From a checkpoint of a small mixture-of-experts model trained on Wikipedia.
Size: 9 layers, width 320, vocabulary 16384, 94.1M parameters.
Experts: 672 SwiGLU neurons an expert, 1 pick a token.
Training: 538M tokens, 4104 steps.
Below are experts of layer 4 (counted from 0) of a mixture-of-experts language model. Rows are named router (the router's row for the expert), gate (a neuron's input weights, with its number), up (a neuron's input weights, with its number) and show model dimensions 160-239. Each number is 500 + 50 x the weight over its row's rms, rounded and kept within 0 to 999. Numbers have three digits each.
Before each expert's rows: "mostly gets" lists some tokens that are sent to it at least half of the time. This comes from a sample of Wikipedia text that the model never trained on.

# expert 4
mostly gets: " would", " can", " will", " sh", " may", "é"
router:408488478587422473472526559464567577433529525475430606564503506536499601435429631479481523487570467413491442505458477427496539461537509494565518572462598447548478470477522485429446497564488471460434528525500401518498449465580518398554507523
gate0:500549496524466522425498508497571539615517512380484549577450540497420476556512507516459545478549461491496398530517486476453486480517512490538497571524451502545531538558613461485480531547514554515564455480516567438557488515469508418522506473
up0:542490473509476554518470462474552417564473529503573381512529544471524509514557384522557524520479514551346544459509496381416560529474494552553413497472563471590533447570601531481471585519508479508524507464574451407432577430450515416493501534
gate1:509505564558578545434432551529548501464547524472496431533478406528504455599548513503610497357520489558553433577474520454486506497473488508556437555575463502557564605520537557536495495532545474447474462438486448406502407440499557518500604530
up1:419514460512530417514582478515450498548578464503525503561509406510414575491527483516509535553470485579461579482540471576457403448591538421472506465521521466562502451439479466525476461530497525559455626467411581567408457540545501456518403475
gate2:468479412508483511489458461459549468478545621464456445547508554480473557447584585503491485502576472465510389467497600441566500491576528501447483468434504498474516456464502524522458504593485550600492494524450499522528556526556497448569458560
up2:443494443576516487469619531544459516500490458551577542493426553478480520584450432450494466495482500493535556421478522616349531446478512449464563475568442411500599573570506551571499536486439470475508464558496452455492435505438528493512451525
gate3:479416506600610516482535495482457473439529489470520477548515525572564438480515549423352589461470478522496457611445501464485479524438398528587562487490510527451524438465481481485509597401442538528518595416554503518547430465495521548534520560
up3:477545421469457523512547429560563548497454505533532535551496488488519469425488498575419474519479506497474514572448579467589514552433391580409541597435569471562494477484497605513525529515488527521449483491586443513466532508506555438448446492
gate4:417436441454542526506584489513535500430483457554529446548471528441552539504524550612553515500500386490561456525505498516514584550509488528390581518485567574565560557465405499417390433418485512433463531544507545584553519546512470495499578457
up4:469520505572524487492525562516442476458470486458560447522558465360513536510456541584534493584490500505557534553401465528482482566437463543468477529464534572614503595486509504556457533486461473498605600526464550568480538488437529506492519534
gate5:647551483532486491503480480517521536454556478483388547579431545500477470506518386547465434429485432507522532397507465416449533527522495518563549622450492525576531486597509410518508485576461451583422543438487470568423501521502500471502495484
up5:537481470467556512472514475520442557483495474557535495604618564457467504473514487396562538585450526485510567514610502548456571488380417421471541504419496501487451514549569457539485515539416486478506506554581506574546492610494374423499566495
gate6:592492469426425468445428485488488470490458578528533581500574473453496467451525405513478473435528539448496497564520352458425446484628554507493496526590516579483527530473470511445532491576548509590547466510510420498468555523506617534472519542
up6:448512454507523476441555423518511406539517553525490514507459552497537449556535457518475481525430545473371420502524473446392546548563393506546510513473587476599519498511359537486571404512513585470416469473421498428503502500605596551541519414
gate7:564503485468450439591568494447455565513543502536504486592539455505535525509487528564521536469512479499466495418414490488571489487510443621480579457485501435422526509544509418536535467565518576534470516461533387577436484505555538418495513583
up7:496563469558557532591532502484501443472441489497492513424509470408497397468607422382536505540393365514553508557549486492488490551494512456560537449485609483525534462498606519556478512478431516476538546437536513501573464536441528508473465481
gate8:503571555502498412582560535514444491507535508529442538498516454438515509518457545517510557476500510441579508486438571423521477459612509540432493341449473595507538462479489548504476442490412469476467499530479491554453538489526583483517406508
up8:460514483510363440544519501481473507528543567510505613507540554501536388571466461546622485477525473498497534571571489487565512530525536570509469481623554446477508419530434483498521460514487531487436575489524461572466591540530595388531478531
gate9:477318477555491546491531522549498509433491501545603461505534477452625493582436546493488491523491505511425515539569494416548523425539473453476521497533513432478559482369490501505573476473592531424510553505427634482519528535500646366561504560
up9:554539381348521591494437487492489543513485517531540536396428428505386474513572507509515514502535492519579454569498439588540390579456529541493452399424543590504567458580578521544520444468574529482544512565514495519496525547485494559441492550
gate10:519538525569473452500530543428503531452526477529554477551534389565499501454438344545452483457652518461508463510561489457505510653496546459527542562491484499465527529493477474530504524451517437551500511535511505549441460495382481448483466449
up10:534542432501465489509496584599497461500447529480489500458468535494542582477472594483574503580444530542637526498416525579496491425573491561527407441517606470527528459527533480526419473483552498515461520527512557476523572561519463529596517522
gate11:541486485558507488506504547486574480572546550539443540526471520527559497490579500557478517525480476463556453490510433436523560517485523483542451437381479557455438562388512359548566547553536484536456564528508478558534561457453554479507474435
up11:446487543497498483415546483568446445533574472427477406458485513458498477547542366460530470428522535542524497405510581508510559537454468509527454485499403497501518532492495429491562542621471666466413585530489510391451537526483486527559448438
gate12:562479437505420516495523491514530558454503503541501475509415427488391432602549488520525529583587500547376515583504503480493472509536484546485488417499459492495477543498422467524504516440513515508535503543528526502514460472492591413495477433
up12:501426500495447538530456524515424563461555470413513489511451505352556514500469487496500472454553572531551548582566540569581521465555603477580494372455385493496472539468479496432552604482512540488510473515486504449437521507462473563427477448
gate13:518490471502541481528516535509479445454511399450508508504551502537503535522424431518504570492516544476531501487450428545483482447559497483491586478474553478538538491446441635557524526490529501486444561507502530364480516493492488515460491463
up13:496451520473501526520496546535515480387481565512490449601499543522619507456553488520511436438528507550524523514460506524479499545522484509551559456402593483469507544446482545569517480453541429424510585482422495522523665493483523486544519520
gate14:522510499411470550557559485551474500453553534517552521595490531476583481531490527474594565532547509542480438521518442578538468544457487531525560506458609470577468513501497487471536449419485533505479510499589518525543430488416491419475499534
up14:420458460525540538486473466407558500611501472475497546384487403516501499538495488437499505463446485441520501525496436503564516518613488536485444592560564499531527491495480460503553499511503425483600435607463479526424632529456564458536516502
gate15:465505395466619535471504582562595435500520396532502528507397496491477524525405435497421500501455464453469479445500506486515486406567502365450497536483419456524410519550512496460444468488524597504383563483495506510608505524452559422577541415
up15:459503490421527445472480494498573505428520482549467512433464497506536580468500527485483568424433558449511509524466523538469490381547469420484459494560513355541468479548521593472441494558475515499462508527512500522558497472486552521577551459
gate16:528525528470379458522484439545450520580451446469573525561504454493458525502505426563421545437534474470497560484505517456444491423570497468526501500491515513624497515504550502542506511507541451507478594641462411500522433379468472556511582582
up16:492501437500585498585477508469541514518545443527502468503489516521532460471520541447469479498430556587464513567506480542607461526491463547485535600455475468540551553494487460491520599544640509578503511530562535512551537625461481431577530492
gate17:560458520532466486501469563511569513488585419441445478557444546517496492480525506507506539455518501530538479481507513497382468483489548562600461350441484554505528520555536544518505552592510494524424512576532533514438413421520490501449524503
up17:433505513542576574546460441485560439456531531446476553495517488481514480500519459479427500528502450491495580493581457555466392524519519402526466553455484449503469528414541521532545426482501564549536453489428411512517484540428476496493514512
gate18:468598476523548440517583452517472490512595592392446527462480471558485501634456415560544532536474459437417498523513494411435428435541419462494506523539556408482532557476484482514404527497509532420472497509479475467448562462480531486479613507
up18:408483468377543538444493490503567552472493545559608524337425427486507448532416493444520499506568559517554410492539473510532551402556602549514508420552441483535459496477534528529593466503541549422517512494511488546439450390470541605459490549
gate19:444436499466451552492539547470482446391494582518451485515463453520417489570474469560471507610525504536497426465479468520531579558514490526542483537491459436509432525405483480468511423521491526529444538518409522589566541539527576455515479538
up19:500352506454457515474532499528479478484494489604506530525457575508486469503479423453504556546474452499545470456396467504498452604550426463582525503490541462473483522619407476518566538470484475478472565509541465521515514486515516608475506510
gate20:491456473508547582469477466475596528456455418467493459477489555566463491534590497461517445501481502571515468469540485479467469542500549467458580647509493487452505565511518486504463445420441438490477531613490458559529518490457495508518632541
up20:437468553562559549392471518509532448526480506454499518541596493480550549551443397498489362549412454553435480620526489476474553411596501521596434517494496485574531414479490488543551495481452592508497498415479493558544534577510500494504583489
gate21:515462528468495499561556524515495509456463598527460365492427556477469554465516509549526478543491474498524528558448588461449523456550504525477555545478514500560490537548471459462459432507563509421429522417447494561558513478470579488500541566
up21:452480542579535508556476465446518553462432485568476492465478557493521451569416491485604464408576485479488460530549508446579528659445463434444468475475485557501580474556482502431501552526522470504536446465511530525429493562511424464479574563
gate22:503541450523556500513577538536561523509584555447435506500482521513535508480457586446477453501551436511428469531519474534518495501500447470551556460392566553428418459476536558469495455438495550479396439510406421473456504428447474542599476461
up22:564606514553524495539498535429549494490465497526520537470492488472503545523479509537456441461620493502554524616546517488447551445471500402499599539419478531472486571455519496486589508521445562475444488547469463562451510527452422469520451591
gate23:462517440459433437568518497560604545521474503528345557526499441492450592587420574504508399513453574626454468449506543479586559492553504475393369526464537475486482490509491511485429460524493403478566528560497514485521488443496554435434497485
up23:459518347449492499492556563480507500474531525507502485534567499371488451445549519466561426449481545520499503479535489506580387437458453540498539568510544573553541402514548510495498545485492485457473535458572564577654375520485541546502436504
gate24:573553419503504512401369531505543396539500444431519510570544542441487509519554466479487482467522467537463488507437485478530506519530506530549424656444475572472526477487445463511401493421477454543581555513531500409531462515502494498515487478
up24:507488522502438534458551425533506545482524503574561597475495512517601466360501570502585600535581549500470515476596556571450407380504498450413529507437521398498508531452532488450445484512411398472421518478587538581590576609523541502487508534
gate25:408460592570528471460502542520587512540483538470524470472496442493536466413452409453456463455526472498529493458461532414535564614482450459495603551486472554624543494488579581484477545523551456455470519455466522468538415464499531480548531379
up25:467464591505563459540621535583528504445499478587491493497561454488529512532569557476488457483436553505484531498487505526518512478469545509466515535422595442592537510528544526506524385521370480452541488532522364428513504564488524501493415384
gate26:513449484554511433489608597466539564502521426525470569509438479546421478478515528529506572475566436536535534520526543498444475456530490505487529501433527413460394482466528524548415612480462524472477571388416425530423495557461477447559701506
up26:493406492439458488519487511553509525506431535454462509516383548507584575485508492517528547445549482596463529505421568542480500489574544575527485532503499580444485440513419491475579493433551460424449470485497394436470549531508547499538552504
gate27:447559484590530384495472448580556453494512529512466486495539475468434519450550426564542501442643547550440401552587528448479471495435505425535471455485617489518517425566502530559480527575583455459511422368525552486522484471481596400529502489
up27:472533467438374560475515452473457484496524473477481527530494503492538453512501572481598523454425505518488444503491596501474481468493475544496522574474544478562509560579420507451497527643462515489535528485487486547437537474437493563519414542
gate28:552461450488463451454472565456581454485520573554381527521453499539540484530463530540587487440481498507488477502485584485579449538553511550462559449430547463518455478496572514566509592607504508508424519572588501481410617435518548488536558522
up28:524446569572499421493517562449542477445519501533463535478576537555559564508439444548549527500511512488396453495504584428551488499455474491534547490481501496533534472432553498511494504582585483398526462470552476463433538429517505505537572584
gate29:501461443511520508513583487513484528542453460459539448524524476472539407464566527550424527487455539502541318511466567570522472532537516452458525499574461538501571494500417519466556446501474499435510479470404577439548418547513481493434470371
up29:518533447603588512467609443523466531456457445432506585558545533553469409525510524482517474473456527440481421509499517543436488561446462412445540591558425505469478614513497546437550565523485451598507404466420463495579468542495472444569495490
gate30:423481452496480502506523534579405508553439457550476501492476462530483538563473484449361387489357546510438474475518473512549634493484364568522680556543524485479465440648450558495435596490524495547510428526527515497513462574492478457575461491
up30:483495443556431493415464562506533523529495400554512492471516475568508453549487535495449409353503509428527488549446455474584496451525406524550604500454444498579400449493455474618409531486576543548454543555476440555524405485484469556455480460
gate31:488446540514427487491493469521434493547500468441417584470397492432510550546535536433445523496501519627496542488457447450420483531489434394625537561496548466602392467494522416407475507544438445502382462511533506571521502528471572438460583397
up31:599520486565506504496519539518563463488558471502523599432530520445431507520521479557526453460544463482396507420531461555508605546471479513495462489574427532443541466538504530496544572471468529462544502514483490443501466532438517442554550518
gate32:484500500470430527493547591582511512447439556524493543607543463565594577514567520489436587494435396480485471493478505534392484468507567492523464503558542473468515557429599572494431484509439613503554416539465604462506465533463508483530490481
up32:521524475430475441463575535502470560457560502433491481560522523534514550442549594452489401479525444481450446524455505542468561535478420553478547477588451471495450406429486532503565462465577591594461503493480547511515515530448557513538535519
gate33:521541508533536446460444441552490537432511574465438600510439507538608553515445524492509414481504484412518469530539509493447520544512523550538539572517495486481449561491576481499459549490378482559546478593582535522507475495477595463444567641
up33:512425522512494565476555505491415473525434400538434483529469558463443487570615445448518516540415456556535545478452449438423510379429498539471471544528549498478508551531481382585481468482488509497516436503522439375549537540489464444554479522
gate34:545510470526502489444450486477490459438537554441522576542519473555571550495569518542484392539569434514520575426484540465506494549445493395558455578499562462414510582474469452525482499448479387531496486563531460563457527522510443519589555407
up34:435469448503469453475467480582449534511507506494535450569594421494544473432586502525502425488517574481462441489473544411502496520474456527462499560556504414514525446433500445466461485487504548523514460604498494540546483563507496464514442440
gate35:471559461574544430488475492466537409482625502462504454507443435509541457477586523404557376499519497489529490489435581421511503423538489481584422502557482479440527538420483424426560530418553494546524546521471497497394521532530500457517549519
up35:498389500478540471490524529582495495555473618429555448573378457533365506478508533523543519465515394531474511483484459577512482509479498397552408533522426441581470450453512523548538511444491479507436534511526537551517561519505459538451524523
gate36:513523467491508568473522458464490545480621579581479537559518601461494474531496484520463491488463455548511420523536573601549520493513529541510435570578512524526518550531476470412504416369554449495457501513553459463495490468480531549382488550
up36:485611479616464576580429571546550389527467423533539477514568485562493567541571415465535458534586461463524489454530521467535478484551508657543494463385456547441543483428475361549546602508468488531458537451438414471504532498495497500618608432
gate37:522540575554471565501461546476545408530451451489401485579566445500473469459470515451495580507514469574484496571475483561489491552466470457475507519433514524591602542470508494556541430441515484511591468612544462541518505531545600433451540594
up37:482569526451476420429505543473462593462468509543534500576464476521470460516495456563523531502489453490533377508507659468429535546434421444428437494552462540451548434456431376457454462501596503498438458429473553510530467501566426479551567478
gate38:552512461485578462596427564526547533505546455438519555522423536586577567406473589400502421542504509553471469486558420509503493523539503484512484496375545503454522565523526446461594480498522420500512476435509481505475489458592533458542441555
up38:493526463624621585564432530490571469541474513484437530494538450448456506538540423529519528497524454495496501474482484533508476447487485529567464473502486511484426389492403569479497506517496506509500559487547526541421494515446468442504533505
gate39:473488564464476408532493420574520505489530433496467588510514486549475470532495459581425483437488500526491482496441502561489482443575438458479572559538500509519497471565466557524507466564445466504440508470550553503429474520558482550521606505
up39:471439552466514570562428554489550507484465510412414462524504509540431495439495459464475528417454576397494563401569536551565491422459522438534469544476507538503545527450543510539442569594548520506494552417469532478521494468414516554510528518
gate40:469420501531482527519537525441569565498630555487498488554379400482502538600555527501567424501442500456610415546558470463497528499492545556470420595493392490460488437534501461500475549530584444490549418602525462488500549527551518471531461481
up40:478510513460509405531568503514414508532401446495520439411420542446507433448392570429472579499555529503418531450449427491551485428503460519605487427563500465522517514460485496450496582485528513517518528534523572460466541500536595471464475467
gate41:542511521443525510486530534516454435553448577434452496437468541404443674450449501505469513579563490483400487459446417482426568614544435593431536488421459604536487463536504542619409454595473509545547380446500617477458552444463474501567566470
up41:506554499551525440645560451491512484521454549416505558550542369595578527502562517416527502475490486486512419603418472446504492516457473449452572457485489442486517508572540574561408439613589397527559528636479533498491516448514517492508477389
gate42:445562556648510511490573518533492526491465386519477560483480460522515519493453483547478478481502471490504521491574488478461534477487467429563483423524518488582441518473487581494537541534498495468485538561530506406574458522547506486598584550
up42:487515475469532541527590544593372409381438486459500462440523442394522591529516498543353601453515484462458384503422484481501476541511531462619538453500547509567502645499452552534452488489468500480488473440533574510562452528489556500487516474
gate43:531506423479511505602519567568566498533553477489591502487438522491515471508565451456504473432494467579524455503510566566466556488440487431497543481564468475514471458554454507502443531513462541540498523493509526601495593370505474469504519519
up43:531452415554472532514441570502431455618574515490565471492522474458435475462377462513561603454555575479503469435498504589510497534416452453496538494539652486497506530571508515491558528550465519574483505445516501534470524567526467396431478529
gate44:530484578463461473480522497439634469446584517394492517563555463491500563600566521534525527482597438508592447496502504518456457478472499503453499563566498476490473535541531522402514388502515487466545445617474544424629492510507450531539594520
up44:462493490497510513477587478478456507463610534589499566430452355515538570566533577445488451532624486480432449494489475454535538495468606491603521440579521440489488571496572416458530456600464603608515452517474517427521516603496542603475524461
gate45:436414473582488524450497499401594553538504611441619446574496394463436541481414468510520574493540534537513476448515592606524620520472398531473564436454457579526528570455511506558531457451517435414466573558429506468440464489510408466456515526
up45:575548509434495525501532501521467604486474449533430546513489659475608401466535483433458394446525427465490469546517398400458466572495490371462482556555545447539405518583467433518454524532478487513587473492503556512512490431479429497521542491
gate46:501475580489420518511491484489483431523556413480488514453538506478546539411512512475494477401558610545438553539480426505363402432549525460461567378473544456540531514429490502503520504589619572466525523491470603539567482482494490488510539464
up46:424530431452467499559343464512449545575499571486438451514440474450476486563539501519574510485559550496559518519455538509516493508449485551523495509432501513552477513426461650449479525530465484527367467533494494413447533381481532495514456495
gate47:348582458482474531407581524453421538482556481544514556537552448473476393537546493566400433574547498452441468462458495443574458518533479445552535552459486450481513561549526527509507412493450494393488485485535370542422440576568562519507511438
up47:451528441569496557515493501499487461433494524466485440509525507534568538472531509481504581500517356376492437542505512562437495532552507493519485517549575566548463488447486389476421517509504522453456521582411527526513505515462493562494476521
gate48:575466525499555452525524503550570507523554477424568522577435446547498535508485500455461590513572461454368520517490470462533526553476550502473523426596501504554523529458507420397527501460533505433464490587541530598558449482503520501527468496
up48:486475452478522481403483526595439468535486437574440497538475512430532471440445519391496453538483576470530496485532447556500483490518538550535472519497528496447510434508494575489459454494488496496515518535570481486520613543466509485552411355
gate49:491515560451412453492535545493563479523611510522487549516600365490474443421440567469478503493498534419448437556409566459477476361510553508549400566330478518523494541411522537440554557529479514410523576479475496483547484527491547452553445566
up49:477471566488388540535478539443584496461548476466500554545541391540552577492420495481466444514524471495467507554465572559532460407490492501508449540429531579508430488488520508510484505545449578451515566473517485493508461499453560466560545449
gate50:506389484532488557449524449454586502472508413400434625543588548482532418476547456423449489446488527523502537490415577519499506465510511511444555538471503483495474504564470427518542459525471510467450432608513402467548592463509577465560500515
up50:505412501508516481484497500493644448440538436373472592562543537612512440494532519437490508476530502454459483485411432516433550505587513518476540557459520571474462581511485388525552534590509533462471501623528369451520539566559497570522512539
gate51:520406448411443556466451565511438554602489537482541535471561567533550470443509489560578496533637471536601416566494477409452529540492540519483457491510474548427423454381489493441487561439519431499524475497450442520485495565498492587562517368
up51:588437509513494571457557477539436651463529497458462493443566518505552494475460478537575517465580496423501510433559417494475602474491430543461515463463513482488477420464499472499434622505510493524453478533516482512610498527505525569446455497
gate52:491555496528455540416543453489490518471532433546426448462503488497554500527485498486449575503587499481549500552449513485514524408506458621470505503547463475570530531510488471446456489522381513547478533474467552466515383431468511504480507465
up52:528494458473630567476546547473526463594572405516504487613511484554548484577498494475499545447496486503374528500452566561500495461426553466511363554483487526493487480554450524478468480443409601552437586502505494507466409527512508531492434541
gate53:492425423426529631456443507481372473498507442386535555463497470524524561488500488562513516538491472504510491549441526510594601532442579504585550461451548579536462486561437515457478495530537396526528496472489479445538517460434453460520539581
up53:510540462562496553448597530463508603459549521526426490438388466438465402518484429472542553544423566560521531449486478515556474504457431528574453450529480496487553488430542465507698612506451464497399426511445570473609531505487452497481493472
gate54:468554443508526501555516386506483485496569521453486475570553515574497582535554500418551560440517485467430513523453517504491616530554430497475525548391502499504488503567605492507457527509517545421525543552436618490526513503533540582519435486
up54:533523540553488504458605529484487508457473488487464546452484475534576536400548537485531530476472438523411473510493530476453559525565536599521516456455564465546590537515520499518646636475552552556486397537475559536479441480462469409542541489
gate55:531500531494493566481404597543546590456497495510489535579467516475461461529472506508530543441507475547449563527540519491534472543518470456515533455472483428500563470482518526517499456578506503493513459608467561412533464510519457490490421481
up55:458520425448514516509465464475448427438510487541564463473490467505458499497512550504526428549492585438498443545396462556480445495512467459560552470600590524472573515487465545423493390616473534428508500487479538397466444506462502510519519510
gate56:470431531485548530533450425495496560500542469540460519382502465454495509411467547504467461540511492450507478512471543380528582446465519523638381475505558473575434545512519481567531603586522497597530522441609567470450530536581506501591529528
up56:477628553521542479497538462428396493442500521533515508530490555509453512521492546470511518501485495523485444462569510541452451554553440486430469539545460476517519532522579491533411528461497451492548460560553538503496510599571524489497523569
gate57:515450493530458524386539572487455469454513489499480503575508488483541630541528474486515401533493519484495461514499497448476520425526501551542406527510504535559427516632462427444510511491509512485443504466510469546531461609513483418521451567
up57:502499489465484560555476481450534472519509559485527490465534509493544475478470491557511498470581489413459598476426493511457450533548579550561486568514439461538438464567413490582490473442570467555464408457527490575461494511567401553604549556
gate58:500578493481477440471483529569527511465550489420466546578446448467510576543500557520521562537477508406475459536520357541443535487547520498501494463533543460585516556497512538515464475447464497482575541575499467468417450494570527491466471455
up58:467534483495545516488504525498533509501483440550618478419393544462475462420495456489463452482507469520421506495534530509578515521511510497506507482475509480473466497494498453564551450553419562594437502446527556567480596532436508558547566523
gate59:542525517470479530534575569558612581511462526491548522484552425449498474527540499525511490573494450510474453529503536403545449466445473575549429542482467459422488546519475489515468381507471463497501515500633517525518393453498524488538450467
up59:492462463478457550530477536575589500554443519507483564627498447516473541454577471583473459603487442426502437525540526522544490530560429501599490531476515409502437496488454541559453503473548490417515573559521521508459496545539543449460520475
gate60:414494541435617511577503467504486583540560455482527529565420449435547469543425563490514581419422445518597369565464527496429476348499611514528364554409504503482506488395511400419467507544496413453564468497485513452496494423554482562523522493
up60:407517511568459544446472596493483489437455498469465497511511508420456540487559456456528492515546457528413383613567569404483477481518448448598578448541457375615496519468499532548500547468498360457422573515468528616549523474425536511494507500
gate61:535568526414435434491501545554603516527553455513562520492473447478577516562451474547469491380561453396539538504498464450429531505480471465448518557398478593521437501457535525556496499569463546525461431448532448478502550521577413528487520567
up61:515452595470463468526480507416544578458475467529521538465490493424511522413483536513503475473439524472530527434436558478569579505508516481499432484380533482410513499449349645362526512459469551532555593495560510565492509427495526491498500479
gate62:452515567451511516550403456541485442547541446516469590522482584558531499532446509517497486483504532500470404489497438477500540544515513472541400426443527409515474561528491517427486473504507557473490485524512495557513544475524523535582495509
up62:579529425503450449468442524486476550535523443543354486512504569503369481513520465431533477453525451435416473545542471503484593443516513529466514435451499486514483564482501616499485444411517442466486452591579490532530430540421531541481514425
gate63:536481391532597434557480486505478448493442478470455588392553495492543426547476567533499525457526555564580483512465511383468575459546489402431490488438580413518473463538475571524475469530553477485467567402520548539585643479476508451464504559
up63:480508467468569512461474532531455441471430509537540507478478496518530498562426462525501557532468580628540486432439599544480509462438514373506436602560489459549589492472515502484449455557458316492465450411524522555489561550462460478512514566
gate64:569558493456497507532389487480470436468519435432469597569466426544549551464535558513534559482429587542466432578569485457532478477484486456464445512493467520478495444471516527457367442507533502558528449483522520414535500518522465465489536477
up64:491506409466536427545549499560483487613454533476519484457540509459551474513569516490498525580555479542502532582522503550589612552446437536499449429457515481487490554495466531480605423510395614469491499502464504574515461510507643420541497500
gate65:552571535501491421494528480489508511459563539584447532535455451478434474478557515608514484453522529467512504506440441504548421457530520549548451472427425538499494515527434615490464537466464456500426551516549509527439535535483477467497447613
up65:489443573496483553535495482415406425512506542442465529519503434487502492587618475470480475497628562420537522393488520525555467459531502561487523575456476587517516600511421490478478551424459497403566491491480449537424558439441449505477488541
gate66:492479521537543453510556461513496420535521572542424543517460468439601561472504505443473543606587466546459449548536461535484494471569460502440460510575540563562419592596487477515566469592560461536423495569545507556470503372468454428510559394
up66:476488590555587439524457485437532497541537490502575607483507617495475511431535514508551546526524483499419495468499448527471479428488479556444486503555534546452447453456499453468472439479504508503492551446576530417489506568469409448447432517
gate67:531526448561531449501575528450539530474581501474427557548505418546505606447508597482521469471430540458475533557575528491466499474459538484456483467573599508559407511568564481455525474559497572459476428540473429463513369444555487492482516488
up67:480536516584584521484521549643539466592521428603563502435500410520508477510485479489542479522513492461475583499577516516478563585488562508419519481447485507435551515527524436491521519443590535529409520440466479563464533558483480413479541497
gate68:513499598459581534518521517476551402470552403459511467505440576518476532448553438623456509567526467531482529551454479489462499446443455509534473561381499539624473523513492425499472526556483497474515509545473513507454486418535528361500465451
up68:592422511446430505475517510498509484572579526540435458482503434494437548487462484534604419497544481469508470485477459459474423431493525550511477536484452589463492504471561466489571467431441437445432528477544535521492541550507451520572514468
gate69:518494520477510553550516521456491561468518501496490505456544512478502552448516462576575449544460503537491421545546409450530536511424438493579442507573557419555391459484484479495450481553545509514363520571470508491469510471482566403453442568
up69:555496524506456461516525356469548488495581540480445566518480464524384456400531472494539530478504429441522495500491491485450587418475496592512523377541451511450593512535492487514525417497533518419514451497532522528502509426487449526521469411
gate70:504546521465513459521510498463614540525556474532439468578454458344396367505578579578502481599452524489514410508413513495529467553458449494538468557495494529527472441401544549500504486503388458567452515469552546511524462506499490512530462591
up70:533434586529504451497580516546512570553482447539490504520418446493502516489521450417459506537429434433543549484500494522543570394490474466398475541438509518470496401475545484541575539498480464478423540457556491448494415497550506422495511582
gate71:555434496524436457564528544520499448465524473498383536467444568513506509421496519523478590496455494515367533562555475535481405571466396426471506529451496515529466533509553475529551457534588500523512501439569414475520456550537461444484588498
up71:418439510546506565403445610519487525548519445517425470397515469464560463480462533393497477499530454463486665567544299578582474517519431427490508450466470489500551572530517576469493501519588443619502453566480521419495469450559554540482561589
gate72:556659443358447432505522515554439521346494407473469536459468538459596557518497491539531404449515486547598531444489484449554628449492600509507502501410455526517508430489486526442476496515461526489489624464528511504478481500503536478451456589
up72:517495466428520448402533503518583496502426560582469444512439568500656554442494568629486430532565550657581527551559498370431551469459491471523569498469548594516431492451544507518369481488501439609475501575536477509422481426575505514396599472
gate73:490404418516535483577430380530472574612607480481508516563493520532508617541602546404497544511583548506496533525523452479394565468523420475573484458350496561611518548426496540583450530517548431469478493501520481587503535549558516475519479505
up73:553517475513339456500588533527591396498435549559536382418560541508501528476543501526539463561542479542541436565528567484465424499464511477480448463521502441552593495508562460406576521502517511536488493549472580471482457525428454495367527566
gate74:503495517489412567440521556477489484481462433525413541539438429492508599512556513429504497474631465517466484471492565513532506460608469582499496518414538461508579515535493517424512531560453516420468556547498456456408504595553538522539510450
up74:524475478470566511567471526513513594557545544485464442493572500454490553475499458514500580630461530495595495508468464481428414553498454552481493542500450523482342419412574463537513498403453470488554451465566458608466565553464413554464478552
gate75:524486497525514494564473530477420472458589535577476491512520579589502552496604502547442527458455477509437485432482531507482466563542481586556500497523453441537611567574529533568461496463564438517499517554489486439580483566518456516542549454
up75:388541538460467491481558533519463504546430518495579540576424498515540512554468493536441513452415543530447521493427483505445385469520494562593543539572401397565482540547532515515502470460559558534538568507429457501492463541492447572432563412
gate76:442488453513522471582405500439534441436540476480496555569488579501536524519498564601515537468558486451453511430511507557481491505563386581482538632440440518561519440401511485594480551498440424458583579495537472471464574496442439403474466451
up76:492487475615520487510525462503467470520537528540497429471477418453483569423502526456602500484437569499467572407502528468497492344531494495540592520490546542485457506609543534406489450384536513495500451410583459569462403528495535566503448612
gate77:530552474549402552537394599554442556399519521497477536517497489442569463484543548530374541524490520581416459493437455490481482484561556558442546458477521468441547558586489463510513484563479486544499406495458550488567614607456565489516579443
up77:477497627481412624632545556536526469554477508424565498529469533440421461456408495491553488487441491490482555471455543517477573459526477588516519424533516510524471442529541504481531588530459538505526574526418528455470361525512500408521507524
gate78:587475532515507448511631489478518465450448546413492509539532553463479519392539403494402460481513561556461493550449485524502504524472489547534529541342460582429480563546440437569500522583559447515462526500558472554540435466529417504454500588
up78:504525470496465511482540520527449439482477497533453560599516511480460501584526466519547458420610569495466496528460436525543591531532465485425470521608431508495493447430541477473451511615540539438575454515487542482460437556479463544429502506
gate79:592547468469508557466444510500449485489472473494532487590419425470564524440510502405523436478515428532532444488438462423451549506464508483513582450472480531421530546449471536542545608498605413510431436466436518383466572424474502447591436366
up79:515567559588543431473499542424415450479439497478465530499461529517577526464520562531515496510466451473479518456529535485528549487535508489565474512593444544584516483430489489529485542496466476491512514488458472444461542491459593572490533538
gate80:487535566558515427488386470562512465456568562540528531515463505475491581424539442517504518437531444501540535481518507541451526549528459538521463501419466531420534475495466517497499578499517500427496451496385509512446554422490416451459449465
up80:550532513449475511510461465575424541484515570510463509561522492496521556421455495438555523530565517614527583483473492491569524505502448526540382552497465467460436445495548458469459518554452484547549391493514467465489452519436467458465464493
gate81:528530538490583512530532526465414526460520531540502541499552476501522469512469491455409484507516485491399452459506422494510393435461441388516560539539488528495506465447511566451538441462459534504500550487454479574515434399500435449573490475
up81:514454441510554465507460516565486451455522509512472515544595416472532384535515536541492522572600503584452526636473368424503408498478529427510546483489482431660487488465476566545475540577446439511463495509470457529418520449522450446565524426
gate82:469409498511471505502453576546547505495611423439462568562463571485534489500505481522443501502525539548497462563437462509428480550524470467506460547434489412470582493473539466485505541471543462496448572624562439536515361503475569477508474439
up82:550554441444578568525487469511444472579485507522495442439448478559480533438485456471454526478573481512538488499484442506590520505509490484533561444517376460449432531417460517562537443462512467434499498545529386533494620513525516563542474449